Below are experts of layer 9 (counted from 0) of a mixture-of-experts language model. Rows are named router (the router's row for the expert), up (a neuron's input weights, with its number) and show model dimensions 0-191. Each number is 128 + 24 x the weight over its row's rms, rounded and kept within 0 to 255. Numbers have three digits each.
Before each expert's rows: a language model's description of what the expert responds to. This comes from a sample of Wikipedia text that the model never trained on.

# expert 10
It responds to: Space-prefixed numbers. Standalone numbers after a space, mostly in table cells, dates, statistics and ordinals like 2nd Baronet, 1,500 or 19.
router:168139147120088116154086134135129116169147134109126105137166110105098165139154187140148132165122117137122149145108151150107126114129143140115113139124090112147065134093102169105111140129110116097118158110153127099124143127115148145130164131105143145127136144139119128148127108082176084139123131113112154094108139175130140146116103126138143166157146112079125162124097129164162175140127128089184133134091093152141143086146102113167102108098084127110136155140152119105162102154145183097130132091181095118120125106125146124128096104157106128106135144104095112091092142115125108121
up23:150123144112103096136140135122127172147194128054131139098147137101128122135173153128145126140105140128138100122151104103135113137156136071117156108103152102165157149169143143117116142157131144146108124110114114152151148112158154114135137144151156169108144154120143105105126136122144126181156141077176102112127140161116142148176137104144110156100102133131110147123109098140110094115097116121178110130127147173125106119162151097163159114113133143137131115113127110111125128124141122122070097132185114095105114156152108132119141141111100147125143109205089123073131120104134129164
up24:104173159141132144113130129138127125107149139106180142103103108090095093131138143117154143147145119147115108104135163155108114137115185136136133175145121110181117163151103136116102074133155121102135137115154147118099150111120121108132162180112102119105137135089112128149146109140172105105134116126156115085138068144143156147186131097162091109117130129127144104144120114138158118151116156114115136145078129138133149143127146148195136141116083150138103119152152160148173115138101141103139147139108095159131118137157148132141145126093115174164168143132125127079116142147130063133
up25:143070126135111184125133129116135181162116108121157135149114123144098161118167171145125155145130102084100110147106125152192161133162094173076114133166075110140158141134168125112140133139138097139107153125135113093115152146162107152177107120121153149116076143130098099093123120130075161137122092140134126134151142120139110144126130102123157100150159105109116100131121147131135137161111126139106122191150120133137101135099133152130134109139123104145112169156123138117099160111140125146149109154145104097147126135065142130149129087160103131111099135163110144167117158130114106151
up26:117175117147105116114114116069138121140154112129079113152169170099117124145146158135155143149110169155085079075120087153110121115127147129116117140157124145089097126116121147131091085156152139156131168076119147126074170071126088130141112158153119137122149149135136157122110123128147132144128123108132103107079185120188168156132121113139127149132121154109154132142139105146165108126148114136125118131106146131166141117134135142153153111100108164143133125097117083124131140110106137126117182106138133134152116059093106152142110128116129151115134115118159118102123090134159146110
up27:142058175115111146150112099130125131147083091114160108095120154133082131112147132098119125141102082105140109135142115145146138123161082125110121143119112106130118098143134115160131131143104148097138161136175121098162173131114130088139107104107147150136136147111124116134158137133146108158145126158121091171103111169113142158144106124102158121119148115134119081130104109159135133139102133093166061068114119106127098096182119135155140119151109114131129118144122107160112135144134100146141074170124119134143101116139131165086138132092097097066102120162107157125133116139158104124
up28:102106073131166142106132115089139129152121133104139101136096144145131082126143149141160136124106085122109118111127113119099124119080081132120101120121132108139141103090121161130129125155132132153124170132106163100137073145128176143121105121141110096096094109110159121080113134122100101100075085132096150124130105131129146150139145086117164125167137156160126169088157142137069101116153146127157133147096126162146123087155134151132108104086159137174091172112126119113159151176115135134151160144084146158114137135124127129136095101144126125068131139092120131148127120121140108116
up29:109126163123179172175108096133095137147120088155085113165084125086100132164173109104124127117141152097166132121133192144086136129119093130210100151120144106165095141071147127142142110150151145128125129146163113127172107139128138148112112121096125140099147168152131116137170124100123142078159137109144185111135134155137109133138108126132165125144115130137144090107140119122169162119074099125107142142170158107105151100127091152150118123149103127098116118144134113113130130122085110092135141142138121110103094112133165155132122136143130142133125120150114117137108117144115127155
up30:166129121137120117124146090132161109155099174132115145167144128172141132137188120167113137148046136111149137107105139138087104097133163154133122087126118121103152133124130144096155099133129100156114145102125171124115148156122131149169191101136118098139116139117124117158131119111094152131130127128134145173119092168128139117140110135135146140125131114093112144069123086161114119137153087154154140149133154078112163132165148133146150099169132170200126099141133128096132103115094109136099140148105114107150156123140136124107137162126150140113121158128084133120167088131142126141

# expert 15
It responds to: Mid-word syllable pieces. Short lowercase pieces inside words after an initial consonant, often names or foreign words, such as C-ey-lon, B-un-yip, r-am-en.
router:178110115097116104141091150123146156171119135144123122133135115150092183148170162111136142129107138146097136141088147178134121142109177127122129129147129104142119142109112137121115161089129119110102183098116186123137142125105160123187132112094132147135138115136108132180119136116199113152106113150089152124101131146121156087134107119114143145181105141096138142116130167178145153154124166111166144137122109141108109167137154118169107084104099124104167133142143099108173111164143128092131155111140144149083115121135130103108100102130141130110136126111098096113093142128118107126
up0:149103159095117112178127093160178145124132120139102179125124112156119112143125151136124142149110133104128095086144136146136136174090131130113141140135155149164127147103130141080127153133157075121160125120096137119149151118090137099135146113128128085138124134136112168152149160157089163119102137094093092135095109143119142127155107106138142148149096133097146148121143160113123127165118141120148143166131125174106144109155151092153137132186142125153189093133091126128123122136080129144114112134152108107104149152124114153086130104075186160126136165141091111134112105123178132099
up1:164120138120111140111114111112115099145109130157140129141118113111090139129150112141140157145143120117094082104135134131139103117116132142134141106138149126128167102087105156129127160104094178135114128109125122187139128097127120093151132121113129144151112106068134126106137124112120145150132113138098092127133183125130150151090152117085134152110109149097169129077064159123099152140151096140175159118120109122137131144109139104133178096135126098070127146107169075124116084115094108126149154163107136169189170142164113152131109103114141104136133099139074110118099157125156139142
up2:113106091106134145105160173122108108153092116113094152131124135166113112118148159125116115161128113158070121150169120135127144109108159152117142098165100133151113122116069155097115098102134115073141073126109112144107117132108106100108142130163134098143137088136082098131151123079153137066135106146124131127144146111091142143117114136122091159130109093109124176154118111161130134158140170124133079107139137152140111137122140125099165152117114074078109104122117126136142147085142141153137149111113133160140146128120158074191122123142179144119110145121099127137140126136147129143
up3:175126081087132106136130164077143131145120150111127109083122134149138113123113172120151131118114078114087123098130174151162107136164152165120140121138101114173133123105153126126127172124087139150113086122091118142122140121122100123126138158129092134119158097121109102147143114174128133135123139180096095131104129106113137107172119103134142141132154084083143136116091086145141159151145076102118128120152136161131149160106099106089136096095116098140089154118142127142168136119128100103087131086113157157096118131161120096156153149137145120161115138130101079115144112092138126147
up4:137116117107100112104117126124102188175139131162101120159108083116109138176092122170158129105120152184117121140150150110159159133145156141135133142093152116135136150138157137177116124135133116133088108141098130136148107093142113113124106089112131127123154112141126136135128142122162150140138101204128137136107133135130173138172119088100113123151124130124093128117130144097157135135148151154091150092061107169081118130145084148153092119150110150097168123122160121107145102184128140095112109114132154136122105127130148123077124117102124154097169113137090123121130126143106093172
up5:191146101140122145146135121142133162162156163122104129145168127141119100114108143137136161097133090105139141128117150139107132161057114171130162113133148145138071140174092150180126121133127127138130142135172116150142138127120134107145149143124161122144139083084142122137149151107158145107161111100118107129133151121110146121120111156104122113162097103151116109155158093145154116195096147096155171131145151105126112150127116141107130110164118137133182158154102151092162125112168137156106165142133114109152141122108100128117143117094168153096117080090130138114135140135101108080
up6:164148109119170128148159110101148105132125147169142117103165111128112118144156166141122133127115118118117103151110137179096159112143172162143130156124116116120133073118120123092098134172111106106137097125115140118109111070128124118170082103119133116145124135140114124188122139128139117115136142171099192102127131120126123142125132106077165139166130160138142123123104117147156141115118131136156138137146167134116066147139139112149112134092158146101099138124128160128130134142168102124156145163136129092043160124132121172141107114157121117074115104140125174133138119136073099114
up7:136101060117120141122127136155141098131124135147135139118093084129130152136152132109113136129133097158113128113137116163136103115075144141139136135110130146129094126135116119128137138134096105164125055135144166135104153093081114133125113115142137100130169131121102160104126146133128094175097069144099125158088091145153104156150117151119187167130130127122137137117114126095123096162114132087137123114097148096106081127149148163165123117103160126100171132132059129150142147138116081130116156097097062165097107116112140083151132110132129111143120100125129146105154147116152133117

# expert 5
It responds to: Digits in numeric tables. Digits and number pieces inside figures in tables and statistics, such as vote counts, attendances, scores and percentages, e.g. 7,137 or 268,857.
router:141115131130087091144101127117143113202166127094129098131189095118070176115158188132143115110119141142123140141110122162104108133100154127131106139145123091153114166090102160129099145127101102092095175094119128126132128132105184137148169122102135129155154153149093144160118092084147108178128110121088168109101147146115148144123107111143107177140123092117129163128129119135158152142094146112166129128113113163115141126138140133182099103119101097113131137126163121094145132155135153115135114129161113143134137093124131126108101127142117136122153126121107105088109110107140114090
up23:117122175121090136135097112108124088103129163124106076111166096105166157136146133141102102106144102124141157134119108097136159139109140140110103107114146080136115122126131148167107135146129089153136097114171129148143164119119122135103147125107145137109103131125125172159129139120147109174121123138121121138124142140154166198143128068106112106155103173136147121149128111107159162103086127109127152105121145120188170081136106130091141128128139122123154092116108174113158152144118150040130166103143142131134116146136110131111121151104132124105172112115141079128133089117126106142
up24:127114076126144140128134106148169124117120139149138143136082126140143111115121110139129048109135141102139110126106130073151132120130081109121135117179124143129121138119141162113153103082158100142120120091103112096186102137126107105114119163113132142109148146087129107127064141110091104142155126119103126138102101129134140124119106122103114148120099099134157095107085112150096168112116149103137139100125122132157125119121167166107117123109144163097152132148131124109154119137096081141124094172100130137117121110166137129152089148120088162113139121136097075171146098147061101154
up25:107164100092115106141113128115084138150122101076151146139175098104128115139089109116123111114126124101125132082127123115130155137126109119123079129135130117129143137135100125141097086152121126137118162115139107123127121133149123132129096143086132149140161148145129159094130085118121111130104164087141113179135143114122085098115124121104140105078131101097121120137121081137195152102086163148135099094089099130135155106133195106148158111108151157115125127084124139140089146128176109182116134139116119136101117114077098148124118150128129079125163097149129124119147071133146106096
up26:141139166133113126148111157129139154160163177113156123087156087126096095110098135145119117140121150089134174170129136129161097123123082120124113113152120147145155134117123129162150138148103140127093136119144091112148086164113154165115126104171106099131132137143138125133155167097155105112110120118124167131099133154164110169120140129170134096096138158152139147145147113095100180152127089108104182128059154132114120112124115139120160114118167115156172134089125134171137096144120156102100122153152143159144109146121117113137158165113143118158116144152113142146148113112166119183
up27:128144131105107123153103134097181153145122142069109143160112104128093172127088132145114123138155113116124104142122119144124143112146135133125130160162135094121160072119149147131111154151143088116155163084112136174141130162082142143129115145121103115173127143100139106180155133159120115140140091143109122131145128150122126165146102121104136144132155065102123133172160153134096142115136145155169148125127119159101115142086132163135094131102095143117167136115133139085135109154098153087149135164063140168132081116143123107149122124121166126110100100085102090107132120134122106151
up28:133113143155127136161144101144104076059154106157128122108128099130104142130142108106174137144114140128121115099089130110148110105107103153111109158155107125125117138174114144161107139099123155188087122106121107100162162138141140143119145124129127124116101101143103121128119118151086108153103098129135149149138144137130087137168118100173158122112125117155095137123089132141174128107149138151163113084131113141080122121121129141098126134080118118155096093166129162096178140120058119132126102124165116151164128168147105159163073140133116111123080149123116117141112126162144144152
up29:134159143130143169125136100083113160144121193149123075095110091136136168129164113074119123086150159119152132135095142121154180103113146112099122139126087121142073108139095098173118130097141119147176147096138109150156114101162156123148129095151139106144133114088145124114120137131115088117117116152129127141152118105138102144151118141132142135131134130112100132095176124124141166146125095124136123142091110138157155114094130152139150103206117112149123115140162131101114104131136138102134116101161153107093094076155100134090119129148154106143141159144133124130094123138170123167
up30:125130116137083070135145131097163129130090142119123087132188121153094145122146103137147114106147128132101121129133151145128132168129163110160112079126124105125088158161146144150120096121092114101165140084120102139163146107106133127138135123154204124129142155135168112136119134106090107118122104153174126154110163104175133103121133143099106123159107123125147135161145169115170124097150128105090112100083105152130150131116144180147129142158134121129144106117104160185136133111118114151129143085116130077158115107133134128154133109126126140115138102139162135198098092115121122135

# expert 3
It responds to: Table and section headings. Nouns in section headings, table headers and keys, such as species, round, results, Population, plus markdown table rules and percent signs.
router:136111123081080086154086167108145100138130135117111107139152084141090162138173177120156176126108120149101124143121109131132100141098157114157065091139136109163134116108104136131092157140127079102141127100133144109135134114122168110144140119097147131140104142123123181121118116128129081144119133145127156133121138140091156140120104111137116163139181103112127161158120137129169164109112147128160123152119105117126165146135111149181122097104109143126125168149157106104129125180164132088136149096173114155115122127110157156120142167105111150104187144130122107113111139115165137136
up0:139135110086104098118119096087143119117126126139102084164154171129103112119142101099150149093123119125104141113096135130152142150175116165122142140156114109097161113152114103152147122123090100124111113089165171121070115108129135162147160152141161063139142169120105116136142108154152062149131181130133166134108169100128155142134091078132143161110131116116132106139112133112166106118155142138094132154145119107124098102140086125125147140104123144128133149145094129112165149109147155136082117101145136147148141101108109169145148152119099138085172103144117130147104106171131120123
up1:139146159090128128130155147133128132146117138168085139139182111127150119109116110093122182098130173151154127119102106099147129144139125119134159118096153169157113112144130092112118125114093073100124095145100143166100130101137161155103119118110099127188131143179120182098112138113113099165106126146133113157102099158123128167100133107147153116151141111131137124130129102101102126158084144084131125096114092118140151147105126124112124103114111115119126172183180136127114166133158123164141148107144130103121183154087121155152106101133128139093150150101106120164122158113123145101
up2:077083160119144124157130116157141108120126129120125132143132118129130104181139158130123136194073089173111090153146112124147115107120134106139092114087124133126127134108141093113124152100164124094148146134119144115126127140144159107100106139128142123136086112136098089126143117098133120116118110158111180125126102121093160144127145140127107152129163082144127133095144157108189125130121127101129085098169112102145098132136118152095157123086112141166114103139121126157069085130141110175168107132118106120088134170069124136158120128143134150079112150109119135157144089136097132102
up3:106117111074096141176138160140167163088135174117090160131121111170139117124132158126138162135135101113135133174142150090164122109063143130167108119104173131144104136098098157138147158113166128143122145111114108133075120111102142128120101139066126137134127085068122149147165138139148081140161143136112113114141120115143119084141117102095144123118123103145108094081119099159118121100111106143153114132105141120108147133176121140133095088114134097113091135122159136157081147128136120124134106099159172128117167162115151146135160130141103152118127122147125096113119095140109139118
up4:124101167149138120096170145125157139105134163172127114113094084136148143112145151130117129107153118123133145141161125156127150153095138134155085133154142111166128106097114114181168144124112109113136120126149166108081156132115128108185051161111142107101132182094112062109109121136093144138123150148151115122129102140140135155129100123128132131113116172159132187127110129116116132118075153109145161101117123154119176121125164137167089110141123093115161139157112116098144148148146139170149153126132109149097117125151136124104167153118146091157152149112106138092113123111128138143
up5:150116104115107133120132125138151119127085122090128108149143113157095160141144132100121100116103090113099121132129115129150128154120136140164112118110136095169106155151095131108103096087135115098171149093072129110136131154123132174166129115082159124142196115137113119125139149087088145175111131128136087143129112099141142157122119144070117137117119151130151151109120088106125133084107107130170150117128111124130078137131136149132168149149133148133132159177135137132170155111145125115159103101115141162120156142134091110118162151097124089106159131114107080172098152141192115111
up6:107144125154162087159139121136099151115129159128123116112148075110124128152176131119149119158117123155183147113107099139145140137164155150117089118140163114113124144154149083147134132084129109090101135140113122158129121106109139137146115124111157130091079167118144126121148130115089118137166148104123124171122136137125163165136122176131137148096136123158171091151183103132115143125118172126117099075111145157118178118079100129156098126155104104080084136131136131140120128120088111138115092099125088118095157143135094165146115115113161138151097111120104175112140087145113139146
up7:158084119155122151126137123140080161140138121149133141109100120140105132129158134109118097159166179123145153135107136143116123131115102139111146160102153132111172128151135165076085109151146060141166063145176131112087137148125140107107135128120111157139128100123121134104121100133144137151109136172130142094148057141105101159086131141144147125121116131153141128132143173163094140161097117098138106138160116134122142161141105105122117108143107129176166123121121161126176126142154126142108087136122143127139150160080150136135138117096121122171120138176109124152102125146144067129

# expert 8
It responds to: Plural and abstract nouns. Noun endings and general nouns, often plural, closing a noun phrase, such as games, programs, industry, series, suburbs, supervision.
router:181112124101106088157095159124142112139120134125115119163174114102115149134144149143161137147110078126097175135097141149103084156103159133138079101116108118136108140102104158117084131141121117099098146122128177095135145134096152161142141100101135125145143142166106130141088103091128119153141116120114167112091157159115145073103121108162117148140158103079130170153131124131151141131116140116176142142126117129108166117143108123157129098094102149112122169119145105126147114177144148107163131089151106133108139114102182134125130137152113150124140151116086126075103133116133127075
up0:136140099159129107144087108108166134119117147154110155115131126123106117132141109128101080166131118129112134110156117142098119140086165130100168156181115117164153174145103122115131125105113114128123129100143075093102137077107141120134089145122128161109131116124106124105169124141091138134136155064121175116137134119131114119122156103178086122134209156139135124112139112115150125082124136116158122130129096101127115093132141126109143142155119080141083072154118118076104165132139119113098130116146150117132130128127133136132127146161183159153167119166139177106128124139106102105
up1:130115147078141148119147129141133128138149111112160119118154152133105107127103189145107146109104121151098143112105142106096155143139110143149147080133106116110107182113160155138153156199163165129137138109153156089143131110143127154139046127138161159109126098148135116093127137092115129135083108149128108112100077118132129144128129144138134117169100104115121164111155097156149090145116122128118121098164146047133153112147109127113102162151133104119120158166108124111126127181120111071125122128129118129143146134098106142097118161148129118121157122177123141103138135122105088130
up2:113160108123140123125114114140157141136104164152148129135143141104094062134181159120137136097135138081146135122129122140137141157092105155119075119111129118163125144126127126141125147163116134153105131105137162127140107162138155096134160090136139146139093070145121159150104151137137130128111126140160107133130150107119159098179094088101124151133126101084137130150107085145134116150105132133153129149133158134183129087116148132152063125128138122162096135114119166117149082174136125188091114147122148127133134085116155169121122118117106173132135088170131144164136146151071134127
up3:120150158168127096133099160120160167144101178132083127156101135123156097140114103114102116106132117161113141116113135119098133112101107121138124165144120133135130153126092142151122115131104163131156054147167136139068109114109106125128153111126100153091118154144136129087135149119129144113094115134098089152119143107162094146146138115115123114138133147149128137151103150141105154152121114124140109175080126133126160117115147119140123067139107119156166107137186111166122155126173101137101168134152165134094177139169131102136153127119093132106083164165108179143103113142121132104
up4:135102115129142141138137155122151115156111099104156125147132123138122086145149140131148136121146137131134143078145121090102153125179098112090099141115097122085076132156127104097140128109144133141143152138133116128135186151119165104125114111111117119126174101133134073168132177114105136148116096104103167138128108140107213146128162108170126118139113143115141114105111081132142083145157156106157111143119142137158115133105131125157115118096092157174116136187140133125135106155109140121124117112144121125180095131160145102109099142155186102154135102137086106136167131123089110141
up5:127120163121109124167099126128110116106087119128088119122196138161147132108127133124130159178152131145130117171131096103105080145118155133116086104143133148142138123138137063201105124117133086144113129134148136152159161127132093121155181105129144099144137171169104120148144149124151150149126158118077100144132151154151141132163171136121155163096156148098174127131147125136130105112101139118079098115147117097123162141135130107114153130147103132134136120145102123103161144165118122115115116073154122134148090121108143103116129095124116146086130106072109166111158134106137114143
up6:130127116094107134168121115121092131155120130126100158169117141135133130166162155157129130092117148151155166186077151100121142143143137111131074195156097117092117086118127156182109120107122113151165151164110165126093159145173125105132149106116107151130134102125114156118071155125101129120150124121123183138140126148110119131097115126159134115112150106133142121133135130131135095096125145144159126115084092114114133188105098150155087121138158121113151093125099140114137100130104119159102117097190118091109144144154105142157176145144146115121136141126116144091133151108120136115
up7:122134059121131165115112142119161181166131128122127098142114128146127109114132103133131094110142089106136130116155090136167148151115095152109129143164119097156131149149131137129097125135149139110135166122148176099133148131129147111118121116155146140134119125134126102106146083150141128112150083144090157103133152123130125055121096055136104139098143152146135124079164142104118112125140125111098135167128111135101148114143088135182140130091124159154097126130127145131164134144154119142105146155195136115110145090171102148102142123110094161140118119159104119180145144183140159127

# expert 21
It responds to: Family and role nouns. Nouns for relatives, positions and degrees after a, his or the, such as daughter, father, member, director, master.
router:150126127117124079147101133090112108134133139116156093144161110096127123106166120134145163112120109136107166190092131138114099159104171094143095134103101093132103161125116147116105134110099114110092126108094144109122098186058129119137160109086132129131158145123100119179086105131150109154115120117119125100113133154099141112128117158165121136158164136095108166113104138142133129134128154079176141123117098169108138147168130125136112104083082114105121151157135124108148126139170165117135135141154142160124096101125150126089108143119101132129159181115086115096131116123143123114
up0:114116103141138102142105121092142122131138155122150166081112098132130114133160118158179118125132129143148109070131110169129136121135147106126132088143120138141143169122157132091153128120099138103156129109133147097137140141131163141131129097130168104098123118094143130135118118066133129139133161122131121154152120150131135113091137158171128111133153144090152167135096114165061147116069115160139129128145159139114091126161126104093142168123125099130108092151183125111155094123130122148140125165153149174099109131098080120126174099149161148081143149167093121143179113155113146136
up1:115147110119133140117114140149115154111146134126129124111110147094136085091165117095117107160142144136120128118147110108079142161102147155172093104148129128184109107135142121125108121112115116143118113132104150092120155126099133093104146111099132105116146090195113154135133126116105126133161065138094134132090131171085153166196111128074098119122140120118128104140105128132114133102143103139121111128141078175139167107110132165111186136137069147089077108144115159129130123101152133151162147122137113142119123080135095158130121126125082139144123110153147102133090160123130105111
up2:108158134115149138147111159114093135135120120164156108113092153100109122155142129133127089127116117122116127148125154124147147131141158114121117140122109162111097096119148122150225173142086145150135116105122123123105118139121111101143085122130108137131191122150150171188117112121144132141157147178140121144137086115154122129169098126147128109159142157141083138124081133107154139146137166136132107084125093113148128159136157126112121137112128119140143137150132134123143154134144152130100059146143129156124126086135113109114143151137065154181171151107134150121097105058131102124
up3:118149128142129114163159126095104132164155109151152140102134104157121122098115124145189151112155181160101145144111101106090129103190149147154123164147118109120133138096155118135078111132117102127122098115092160155139160150090113050152147124124121139128183162103159130117107131123101148142107126178125100086149137143115132132127123125118128125147109158109154098125136117173138154129110159110161113135123132163101144130104124138146115145125135117116133091119119164179090114145095120126138159094118168150104101153149107132125096134089147119149120149159117150116141103123150050149
up4:124142140118117119145097140128132076112159162137111108107143149077162119118114163104164103163103156157127122190154147146119107142144114113114170118118084098117167075114115124151116132151130183149121146102141160130120108129128120097137124084066141077115126127119128148090115148131146117145118152082133171100108153133103163140072149158120101142148093167121140118192114117148126106169131083151106115116096112128132135103146128116111099129108112104112133140136131131106109135121157132132116126105131137095118131152088084070103139119134123100108170149146113102127113104119086138101
up5:122190126150130136136102126119108168125127113133165101129095151142168143147126110158171133137161119114139129137097117133107145098141162145113121137128120107059123107109138167098182140096123123116128103120114118139093132133139097137145122141152158144102152168087073155122125092141149126145073096144115149150117124182127181109118132149137145145167189145115144150131178138140122172126116122092117073117115144143120107123108107140126116150127134126109147094162107128099144123116201146140138128141123160098157130145129082143157158166138085140127184113091132132139150130130130135135
up6:118138099115146122136138155110157172125145130087133119137140095178127140112113096148142134055122109091144145140124117136123131151103072145130134106137056139159080113134129126169157129125112155089128117092109113114116114104132118082121110125121123110166078134105129142116115123151125102152110131127086109136159130162156109155143114160114145126153153127147112154144124132139094171185117187110142137135137122169118167138166114132123117114174160172148134158153084125137155138087127153129068120155107119102143124106161158144150157142118104150094101135121109133094105158107133130144
up7:117154126108144106127130167121145120094125126098136115154137136128133159143137135141145172081112112102110129097103130094145116123127106110138109156094226132173117104130115115142175121128159115100158087132103118142152137130105138173148096100107068118151164131082163119163114137133190125120141118144142130164107156130124166085109133155154138131121161142074144155108138072141125109144106135109152119121104119137130112109119172143094136141106131107155127150135123120092163117126174104160119127144128138147102112117139132090123135133149104140152099087077118147071127110132151110148

# expert 13
It responds to: Place and proper-name words. Words in geographic or institutional names and time phrases after the, e.g. United States, New York, Royal, southern, late 1980s.
router:164115094118135107148096127114091105157150173146122124126138118121107158121131142147152144129104090113116140136095156144121095140127152128105117078126136106124108133119113128125132124127133100123087167106114147085152129152113131123152153104082151169161136133172071160145089115093156122155142123138101122079096140144091145109126076121162129162170131109099126158121094154167168159130092115122155160124131083162154125112119107131132118109106111131096126162160125126102157105168153149099184095146160108104121157075128148118159144113144115152115142141109129115098101124143168100089
up0:091136088150091105168090146133170192144103137112130084127095184126135131107158164098110133151139083130147095124077138120125115134148134141105115116135116121121125086103130104136126151116145113170105157104157113128135169138161141109148090100081124110112108104146121161093163133071135121122136103101101181145150117112120142133137089102095156099157137098130105159135130138135137120168092115122140136156117115149150162100086141108119088124128155163149105140130118132139159146153126144116151125181118146146110172160093115124142097143155119146132148145115121129102177123167104145130
up1:135066122091119184088118136125126141131117148096159118159138124103143118110148132121195141113073107106129140122135129148148114091129159117150102094148156140120142127182115098086153134131126104139161158127085122123168128114145093150123132122102139151119111155119112179095136101118127153159087087128127160122119091151082135144130135152103105168130104155159147130153129121124092128138149145129119126119132070138121127105137115091149127121139123080166142164178099081154150130157131134117156119135109149114137120144135144127126094175173122166122152169126150122142176130134165127163
up2:131091108158129116154140118176132094146139140089143131098131123148179084089111124168141163141120091171127141133118119104144150071176172107143128076140140097115158119108124129126155143142125125143151148152107119069127142098118115094121143134132111160088154100110133090133135129148155140143140094113143140145117127149151163103123058135136135142140097156135140121110153137146186131132169142127097098121109166135151153122138093137157168118149110164144176158124131129133173111132146123164119110116157159133155086123145127109152103139162147127080111113158123149135120111145151110177
up3:133155095132133099135137153118146129140116124143104143108154115149089124152120155061124127113149164155105106089110114175119116140103154143134138110133120167082110112115138126139152115081130140178141180097148171129109160124109116084167119082130162059153126141153116170137138152127133175164148089146095125140116128114063132132119125130127134155099121103152129149163164158137111147123161136122103120135134109103154129132109122112102143104172145138137114135134146135136175076159157138081123139123153148152141093134149138127130137159139143144150130140174120105113170139103102083102
up4:153111072147118127171138145156116101117141182136152140126117132080104117112164159140118127141134139127127168129114111113154112117183105143080114083111141121137136094100108118100159150141149116165175158114112141133122106139110077160114165139135147151166124117152099125171118158103142118148083149178142097096162131152081128095152106112150133124159094129145097116123130122156121115135124111137150170127123120138133100133115103115092110139134115140103161130085087128109175115125121118109130073089106130139102116096118123128139112128155139142136118147095085161128100166144167085173
up5:112105136162122107131132101115140175127118130131097118088072079136145120185122129117150125157142157130130128156166212110151100139115113126146125104129091125132092161126133105158142116066142098135112110135164083108123182080150096179101104144122139152143128118169145133133154155137151134141160136136141099098094120162137145158160150130126114147148104139100150138086112138115144135144095135152145108088126109152096146130123108113095124103140114172110167144125137112138099113117153169132152090092166130127134095122151136152108134140151111093164095121140134092150112125124143100112
up6:140104160135109156121111114147099152110172122105121118106082151132144130145115154148094130130136106079175134084112103144091117135145149134097135132137093070153163140121117115120147148153133124150102115068101112114150136143108158169163135178107114148136132061126120101107144155109152123112139131117134100118090116097107110134080117166104152160166117109115166134089089144100140101104143147148116136114124111151122115125167095158129164134139153092118104136144181098093132139148101128102174122120123135123092064109128116142154152125127158082109147128129141139126119115129101092102
up7:147077148122131105175142114125126098142097118131159122095103154136137099111108147099125144124104147117147150096130105177148131089124129149141128134157121122115153126099126118143172156151122141090099116134086118102110134108134129149090168160072133132136112145125133176131129138134170105137118147197164112154119136084108124103126109107136143146133095147118123156169103174116186123159112160115160137118158139152128098161134172104136162101124133177084128164076064143133126113135105108145141115135153115126172131152122120125090160168124141105145126134104138160109110129102097131150

# expert 23
It responds to: Name-internal word pieces. Middle and end pieces of surnames and place names, e.g. -kov, -berg, -ington, w in Milwaukee, en in Moreno.
router:186133151125135113126114149140129116201160115149160102142148080153102176148143138167125127149111128090098153128112102159132099138122173108110106123143131085165130103086083156138134134124110092107103164095158128123129104152108128132144151121108161154131134147125110151122103089097157099152114140145094140116092118119112136152130086148148096131150123131095126174119117120147179127181065149121147158152107099149114164155134131155169123134097120150145160146116116111140132130161121168126142100110143091112121122110112143109149080128120092126136137128110132092095122119074109115119
up0:118136127139112139113082125119136091099129134140115126152121108121154158135120124135133125141120132110128157103180090145127132122158141150104146119179097087095129120090120106135112156083119122114091168124115139117101107136122154111147142114105137109171125172127134117085120086162150109134105113096087077101100132101118139107160110134154115193130141124098153211150130137115155127130078127155118089176152120144136138161059154123114116146139141109155155084050118102151121157127128096134117100138103112129115159142110116133132136134129138157120139088111112133115135120125144094102
up1:132120168120112125092109167115158111167117101191111150138121134171147117088112113125118151154146124128103141135144152123155102088132134104107073099155153149168127123153104093142134143150109110112134164129175125106144102135115124158172121123127116108092085100130127173124099170093123103139147133105122147131147106178139078140151109089121103124148086140068162189156120174111118169109124139130124151141120117123141126160118115146127134159137107169132123144099112109146140092148124131139125129153130077102118123108142112104141113097098091147111154130129108129162130163146144141186
up2:127127156120119153146139162147118163113136103088096113116148140158100129204135146143128078116102118126119122174106110117119138125086137142106140123134121118185114082121125128145110135120077137129157121160151131119143089159120128143110163144092136067143120160088129145162138091078103095122118155130145092120107151163115140144084169089142133166149085125149145116118164109115146141178118161160137121116102129105136116147153171168132155128123122139114123142105116109104146162128128141137183105094139116144135129154119147135137104130132103157138088104100138130172143135098174132169
up3:158116118157087147166132166167127131128139106116143110123097117156172164155166092120126120141115146127102166132103131163153118108105136126116130131127114090139155090113137084107132152194142134101104105119155138134125124073142108100133114130104107118142115125119116148128140133135127122094129094173109133118123136139119121130101123141124151180129099109140120138126085148134101115112120131134147120140114111127158116106161116078102099119147096156150110145147143150109100169172093075137183115137125140132094170181164181163126138170124151150094133067125130096151135100097077123105
up4:151124179132145163127129151121086175151159094119139100086124111142108138177128174112129131143088123097106099155088120136143087112156169093102083146158172109163117125105135131166131116165126108142121152100154071119141109151128120125103129139088131141127164179110145113091120135128109111158142153115128187118107128129082116145110120120095113110103157143138125121138109108077108125115138135141138104174098143146142119124122108119112119131145145130116151137153145068077161135124130163162102151090108120133128118099117143118149136199153127130103139123140109098160167125134125141108
up5:105088173081105126153148164096090170173117140189159149139117111144096100160113144109131161117139114082101105148095085069106126139128133118144120152137156113100151099087170102147091145185115083166127114114096119103154131116148114112159131121120123094120103125121108148136098156093108102152132134142126113103130110141146101116098151116144108111125143157130164107099133099100142107141126187087140127130140127116125115155121112115141097125110155158143169109156101168095165140138111112140111105129080137123114124106121140135106100122092113158114143101160135115116115092112156111134
up6:116146125160133120148142103186107122125160125124149073145161111140127183141095125122148124105146085140108109125089108096092153150065116094154112096097101099137090124086119090117146128129141116143117111131164113104169084091137149153152100103110116135172088144106176144098096128115142108147134111121138128134144149108112134172135112151141133125124146144138135120105127099147120134123158191128108142122162104157111144125160128148137125120162093188137178121106129134148160118094122174147121135133103116109154071158133113119113141079113149098148097132114127123129138085112116108134
up7:151128090144095117080122115126085124144126143128167115115149114150125142158127103064111139166145101098131201143135068128159091163136097119155138098129133116144142121121108126130150175131109128143168123055153128111122127113131092109160082143109163125087157141108147142146154112143125085111152136132092145157103165117192120104120110121116138186129108139158133137094133123129170140115129179172150147129134144109170104179124134156148120127129108126114132169121147139143132122163147124127105140139096139149152126146129131102134115118121122094153149138146118090145166147142151135109